config.toml
hidden_size = 128
moe_layers = [2, 3, 4, 5, 6, 7, 8, 9, 10, 11, 12, 13, 14, 15, 16]
normalize_top_k = true
vocab_size = 2045
norm = "rmsnorm"
init = "normal"
init_std_qkv = 0.0319
init_std_o = 0.0
init_std_up = 0.0319
optimizer = "adam_variant"
beta1 = 0.9
lr_head = 0.0099
decay_shape = "linear"
Below are experts of layer 3 (counted from 0) of a mixture-of-experts language model. Rows are named router (the router's row for the expert), gate (a neuron's input weights, with its number), up (a neuron's input weights, with its number), down (a neuron's output weights, with its number) and show model dimensions 0-127. Each number is 128 + 24 x the weight over its row's rms, rounded and kept within 0 to 255. Numbers have three digits each.
After each expert's rows: a language model's description of what the expert responds to; "mostly gets" lists some tokens that are sent to it at least half of the time. This comes from a sample of Wikipedia text that the model never trained on.

# expert 51
router:147109084123136140121156126127138141102156155151110129118102114089103098148120148144158139146136153115154151113111102126149130124098123134144106115103110115105165120126075123101178153159136150134164100124128133111122103135188161131128084165116151124171145159117147135115090147135108084096117119149121130104102141104120081100208115084131133104153118167117120103103102123125151128098087
gate0:176122151105095154153151153131124111152094087127111098099160092134130146163137113093145124100135102168105146128144107054142149132149152130119090141143142162133129139151142109118134094119088132110151119163140117132119146106138205119140136099157102121127102093124138157099140100111117163125163117079128090091115164153116115133145140133148119161121138099119133173111152138108111098102145
up0:138110122069108135126048150117114125126166102089164106131161109094126145161133112115114129092102110171111155145145134092113120155151141155131105125133101123091124153115105062131126139103118137114134129106144105113124144081144165119149130120133114150135118132098116156128118114125139132140111127145111067096123135120066141108105120141108142172115151101104132168172148146156121103082139
down0:131145141113087094126131154129127107112169120162066132123158086121156128133126120120135160107117160104127079116085138111100147123101168136110123090131120082121161120113127126146136137146125143166145157136121107132153117105130155146144109119119128089126122101116110101138115104070186142112108080121124128096101148101093160176123133102113153160106107102093132110187145171123129096130122
The comm piece in common and commission, hyphenated capital A in names like Saxony-Anhalt, and short pieces like ou, ra, on.
mostly gets: "ou", "ra", "ue", "le", "192", " Comm"

# expert 7
router:130109113115144128144144098106145125143119130101126128134124139156119135128081107142142101169088122098111167133146070107107137076141132133102165137126123126172186169128119189135092126130131108085096156090114123133103108091127156134127120110158145173138159142160153134105114115131106132117193102127114143139124151154103118164121109128081138110097188134130114152145134142092135107118143
gate0:122099145140127153164188107133080137134145169140115096091104147106082152117081131109119164115121142114127088119157105137131151116095144152136141114123125107125137152104146137065111149120117121079139136138109121137132124151088103088130096102133153137104102153097147104140105118169110109094163148148174127129144140123082116197111133108092093090110152127106099144123129132133142122113126
up0:123098153141130156167184116120073138134131159138126112092100157119093149109075137103129157122132133124123091125152096128120146115092158140135134124116125102126136156113147145064117148118100126086138146139105123142128140149101122095141113091140124136104108144101146118126123128162106098088178136151168147133147148104089115203093123093085098091129157120114094152111136129127151111123133
down0:107094139167110127117148105130128121122141163170144164103117157149120156137112116101143131140120182103126113154145111094081141135128133156190160139097118125119137168124120146149108128068089135101125153111104094159108161155112155128118123112144146114114124126097140118127088149138121113104122136149135108139141155143110104164054120107117127191115158119118067129149120114122148086132148
Single letters and short pieces inside words, especially iv in priv-atization and div-ides, plus i, n, R in names.
mostly gets: "in", "n", " N", " n", "iv", "i"

# expert 42
router:115088132136156147164104126129150174124109101098111126138099093181118096101088116127144098088137171128139130112147081159173068157121123125150125151122104129148112169148103067100111125144149093146159108084125123163147144129147178157139107118134128118133084116094114150135152141133129124130145130086122136123143114157116124130150099096138134113159127124120110143109168133142156080122155
gate0:101170203113159129122130101136124161114178148121142115148137147069112111100129130128127172150085130150173156130140106142094153137142134106122108149126073073107126099111136142136119147119139132126135154142095112113141136142112140143086138123131112168123166115136122121082131176102136151103129110141091123113159160163157138121134122127107150138101159124064137164161132139105127112146105
up0:146106113111134129094120143177131116155093103159116140090111123134147121093132114129107146151150165114124106133118184120106147143104150101092103105096155125144126117143167101145079130149134176135132090113137152106102147128151131141102131071096113163154170164122134120167129122101099122117101147142169106103132118152140158104131104127155110108153102101120100128102155122200106106113162
down0:141082158110127123141130102148183183136116109146099151090142124096117127080132140123086147119091125147159101126136093107146156129090124106138127136143137124142131116111116123131107138152151157130127142192092083085108077163147108105119135172134136110121151142147118110117139108092093135110127108151132145161156078089101123148089105153162162148120120125093148134153133155113153146136152
Capital letters inside acronyms and call signs, such as N in MENSA and WNYW, plus table bars in election results.
mostly gets: "R", "N", "D", "I", "or", "P"

# expert 38
router:092136140140158110138161116137133126123143143117130110141106119138171190100101164076121142092104112103124096116179145139115106138104160156114155092125132148109115150121163127123115175158131132145092083124140099057131097121133152093152100140117144120123115141140118119121118089119130132132127168145118165126092130166138139134147158170147126110102166149121128118133113171146174163087102
gate0:163156129132105130132126082154139122110073151146140108141126142156194167109104175091143111182126153142110092103111114105156143118130110144149100132165144114146119099114158147177153137124118160148160126115152136149108144115114109112144132103132129122157107139122152146120082134113145073152136131145148118111154180138111165142141169137147131131181135137137119108121104118105122100165073
up0:130103108121128160132099178126113132132134109125164107095175113134084145146146082117135096154089165107149142152134110150121127120163116098120148158064050107127122104123107122161109107140152142119137089156131141126142115120139119116095130123131118127133161142130136102157131157157088172128067108096107127109108112150124079116149139103097127119102123162160132145077147119139138148117120
down0:130122115130127140157118150107147117148120144103123124099150099135102160106133122108122130164141157167133160140149135139154101092114118138098169136106120102141122137117101170160118091105146120152162114130144104103120154153159127071098125121133133137091152148137117143183125138122130148165155119117141113138143114098122063097155060128109120089108124127156110174084135118093175106184119
Table cell bars and list-item hyphens, plus capitalized name starts like La in La Salle and Th in Thunder.
mostly gets: " St", "act", "f", " Th", "ice", " Gr"

# expert 41
router:095134131132107110157125109099123147156136165094158096095127120103106166108112118120089096130070134137130148144162161105150127153116126102138116123133114136117114113159083099124126083115126137195115125161169114168185120089106097110139130167132114161127134154124141127159153113103123153105160115152125167114124147153130154073129140138136160111135124117128163185133100115099135162143117
gate0:145150134137097132131129071131148143128131106166108105139141122145143116130139124104128136116179121158156110104146146137177146181160166123161156157133131136142131149140129128153145165114118115100107138109111131083103092121154129143169127163101140155094115104109127134057132112140113139117134130067167121102102081087119134141170126120088147121156121101136147130149128166107110110147186
up0:149142137133124132154141099109116098117158153143128120121159187151134155106157137129138146131189113123129121140166128152167158187106180127122129151126121116122119118088128093138136134132156126136119079157106142128141068128122145101128123173103127144082112123127146173087135090102135159105128155112161155094131097101096139139153072106086138148139121119172121154129151125126121126120162
down0:113172139102095124122160090121139128102158133149115125125142144130125107146183109108141124099177123123144111101179152111131099186141152118122079150134112124147131147092072147111146148115101151142150109115063089111112114098145142132111092106144141152115090114116133138114148136093144140103124120086136118101139082138120136135187125141081111125104167121166174105129140138125130117121142
Spaces, periods and en dashes placed just before numbers, in date ranges like 1935–1937, scores, table cells and birth dates.
mostly gets: " ", ".", "–", " Mc", " publ", " la"

# expert 9
router:126110146137142149152133093106136156159116142114143121132139106176114132137136126104148140151107119138135115144134146074119158113082112140111123187113141085124133142120104107146080069146119103113135143147130107121120132164124136131094206139118139154161118118113147128167112114164114113158111166160131141129152118138152162134137094087108105142096112107136060116112126088097096085156125
gate0:123157125132172139104180126164156096147130087200143152138106142099150163131069142130133174123100165093122114107097152117145133143117106154146107133145139122139123164106113115162123174128131122144159122162101132134164130141098137130122114115128135087109162161137181143132161106135109141125132111121154137139142112158118177169145141156128129134170134137127200153124116142110141129140151
up0:155216134145135135102104125111103149144166084120139187166114124097160148130070110128114171104130153134128171091128150106111139125139135157112136119128108148122128130101154096147124126122134103132128113095118121128108112117145209165152122115065119079121145158120120142119136143141134117105138143135092185100150125153138165131151125126141117140156151146125152120159129128146142127139136
down0:096165113148129190142065137147109119108143108125115134107119135156124124103162143114161143134137115107086131142112123154099109112143150105145151216160120113150153095108171113121146130134106170131115130116095141149104128140142153073126155134113143131122134142096120152090135092145105128109168142130114125098127160106102148091135148070132093179158122100125108141124117143156138140133110
Digits and small numbers in sports tables, score lists and codes after pipes, dashes or semicolons, like 12, 6, 13.
mostly gets: "1", "6", "5", "in", "15", "our"

# expert 37
router:127171124114112097164174163129109137148125170106136134130157123096120118142121146156111117121140096146156163183119124114121136141119109107106111105153104147191127158108082122103116079135163167177124099163123113152183140120093100116128141120077149161180106140150130126146145155152140150140134130110120160138172134119123125134116144091130145114143137127097141159117174130113143160160125
gate0:135154117120129120133124070133150126118141132148158152097115131138158134093091126138145069167136125142157142122124068106134084081157155135137148169141115153115119114046148088118146128114113126118113140150100139123116100094141164136185145121110108147117137162094117150102129166124097138162100132118113121127130090143097080130107138105089104175125128095147122138121126145152129135110111
up0:122177089108116110150138040117137135117140123142144149095134115124155132118117110115170081172117115144155133126144087120155101102148158158138139177141137151130108131082142090130135111107116128116105134142079164128131109102135198136188123147137116120114112150150108133117144145145104134158105102127121111152122108136098092170075136114104112158122114108146115122116129142150109157110144
down0:132150134110100129092096098052145112150126164162147127145128137133133136149131132142113163127153116105135135146099107146146139101120149151077117123148125109128101154094154139132124141090132183122128099125119116135145116101151129122144168176174111106125148178149156125178103150162140130143090137096137111098138081121123185159170149122128150141132103111138173111124096164130108152126107
A bare space token before a year or number, after a comma, pipe or name, as in Fabricius, 1805 or | 1984.
mostly gets: " ", " an", "born", " up", " February", " &"

# expert 24
router:127089101125119158111095151207129126123177121150120126136142129141142129104189101160119077117115137136099095150109144186146117126184150161108126131129124102178120104072144164117100100116100117158132134146137145129152102114132159104148105120092115164148126123149150134113150119156129101138132133114103135119145114149166099147148145097135117142141092152100105101139125099148151111159115
gate0:151153086151134125127148147120152159150136124102112139133184139139127123143098136153055114148153136093139156082105127110174096136156135151157153114123094104104095105133112111114149185151150118088111075149137123130135126133145112110101145108143182135131154097116084132115103159157106120135116118193112151116129144127151132144079125096112124114126160156120120132107123100109140144122166
up0:124075176118134096157125083139128089148147152128136130077118108093129108125117150111163137107140112137158144117110099112096084109130164100151117107090178123109151133098136075136135099118119100075143135139129141186129100120113163150142146136114116138095179144136113132133146128112125151130126121173113144135157144142092111124097119125121109121137097114119150115153097186102109079109126
down0:119132110118102093096142130120090113162132117141108132133110173146107136118110170163166096176106116103091129151125139108096092125091157101107152117087144114121165122124112143116138158160116101099125144105158126161090107151140109129112125097170118129118172129122169135055150127116165115155111102169175103130126114134182138143106148114140090167119129104151123116143105138128104116127116
Table cell separators in Wikipedia tables, plus mid-word pieces like old in threshold, sold, households, stakeholders.
mostly gets: " |", "|", "ard", "old", "ood", "ted"

# expert 31
router:083116170146099121096149104155143159133114138092166100149138106131120134112163108149133107126157154127166114153174105144094124105147103106110121118119136109106142152131087150173104104115159111189107132147105128113107157108142141142112167087080096126131146156146125142143121153127111111124137123109127169150099096161096108157138091090110106138114105107155109169144084149136102155099126
gate0:117100094135166121127104158099147123102113089143088146116089132113182194117119147149154127095076113093128140100141149106139130129108125157109121130146129131134090139181140113128111116138157128132115133095121089145187145109098147128123128134158144124144109145163131127119085101115126118152091143155141096087138109153147112158156134149142143087124178158134084100112109135094101122134092
up0:134142144127094102137103099079048137168149131134135146173151161117143166119110123112092144123140118121187147143138130127130131162119106145165185163169120115163121122105133127117136140102128114116143141140148188107099130130113119126179129146137115156105116133122118143116130168164165145123138112081113120135114146105123143119103117132159114153145081128142156122091153133189153135148143
down0:113093124132150143133122159131126152159144088129143140140127161136114103121123104174105135128134133143155091112129141148109137120161152137093061121112111132135101134108093166132107122126099104173114127100164146147086119130093176128127116150103142128127143191123109153117174150068120160126143146155135124153123121115116123143150102163116140126128132127098155181174079152127079126090152
Final letters of foreign names, such as Sobiesk-i, Hidek-i, Peps-i, and digits in table figures and vote counts.
mostly gets: "i", "0", "p", "5", "ian", "ib"

# expert 32
router:091142139180105151118124118155117106088125129130139135102112118112092139173159152132147127144083124167117171173126133130132120128132137093131113128091150119081154121109118162142112098194133166112152172122105136083094121157150110106089119112112128089154096145147121108097118115122146146119098085130106117142099144114087097176127131137118126152124168114127176116125139122144088150107132
gate0:151159168165127135112148117154111125160120093160103137139108103127149129118124104065129126129121176113138135114141161158130094089146108117123139123108145148137096166145150156174132106121149168131150129121125112112139106125094088112110159127141182152185129175145165087094138127142111093142126117085135132094136143130143135119135099110125141101099159158098149182134144118157133101117171
up0:103105112076120119151103157129141150102124164088159134118153157139111115132127143182123132125130082127113121138128093111127132165125149173138129125150125122132170109121118091085111151121107080128102130108121153146133156135142175144144083136114079104085141108138093167168099139124147172116150160172126118149132108149111122138121127144128112158144091081150092069114124126109118160121110
down0:131121077091158106160179135136133142132165111106138102154116129139137083118140108128142115130119081127142103081103156128097142135109153107116113097164118133140107115149149143181113146103156118106137111129133174117137134163127125152146113088134080091128110094130124137089127125134117126139098122133125097133120132142071133172126118110115159154191124113162120078121101137154118182087149
Prepositions and articles in, a, on, with, and capital A, E, Col opening place names like Colorado and Colombia.
mostly gets: " a", " A", " E", "in", " an", " in"

# expert 36
router:142092123110108120137149125111122163131126085165119096141134105120123110132151104152099091125143054159072134087116109153130128104157131126156109161118113103170138115152116113146128112154071134121133130099136125109144130137187142148140118131127136128164134112177104107137140161151136102128134121154109158122124100169176161121167127162166125110127108153110063125135123088108125118092125
gate0:112158118102132114112115148094152117103112105138094116140139146102103113117095096109103133169122095140112129142074089104131102088106145100105096139138128123134170113103141159147157137098148150157138110142122136097149137112133156117143163101137110144108135111162096094136158139162102166177151096112111099129152182134178156102120108179138129118113117132076093100137139119129147131100170
up0:119151129106139124108106153092153107117109107130095096132122143095098129109095093102108127163139101147096121133068095115134089095113149091133109167135133113132166113118139149156161148108141144171149097135116130099155137106135137122153153098141107162122142108155096105133149141149126153167163104116120091136151191140178172105131129180143133118119108112082091110127135122140139128094161
down0:163119101137110158102082168111133193094108116140119142080140110095170129110121166129099130127146110147138122122144121092088082122097095098126141117134121164125123103119128120155132084113124100140127104109151084105131154121113101101113112150108120205127128103181101113104129149140134131156120101110140137084140159124168135097131110121139095108124104154127114095130088093118152133126120
Word-ending pieces such as le, ly, en, ure, ight, we in Norwegian and Zimbabwe, plus table bars between names.
mostly gets: "le", "ly", "en", "ry", "ight", "ure"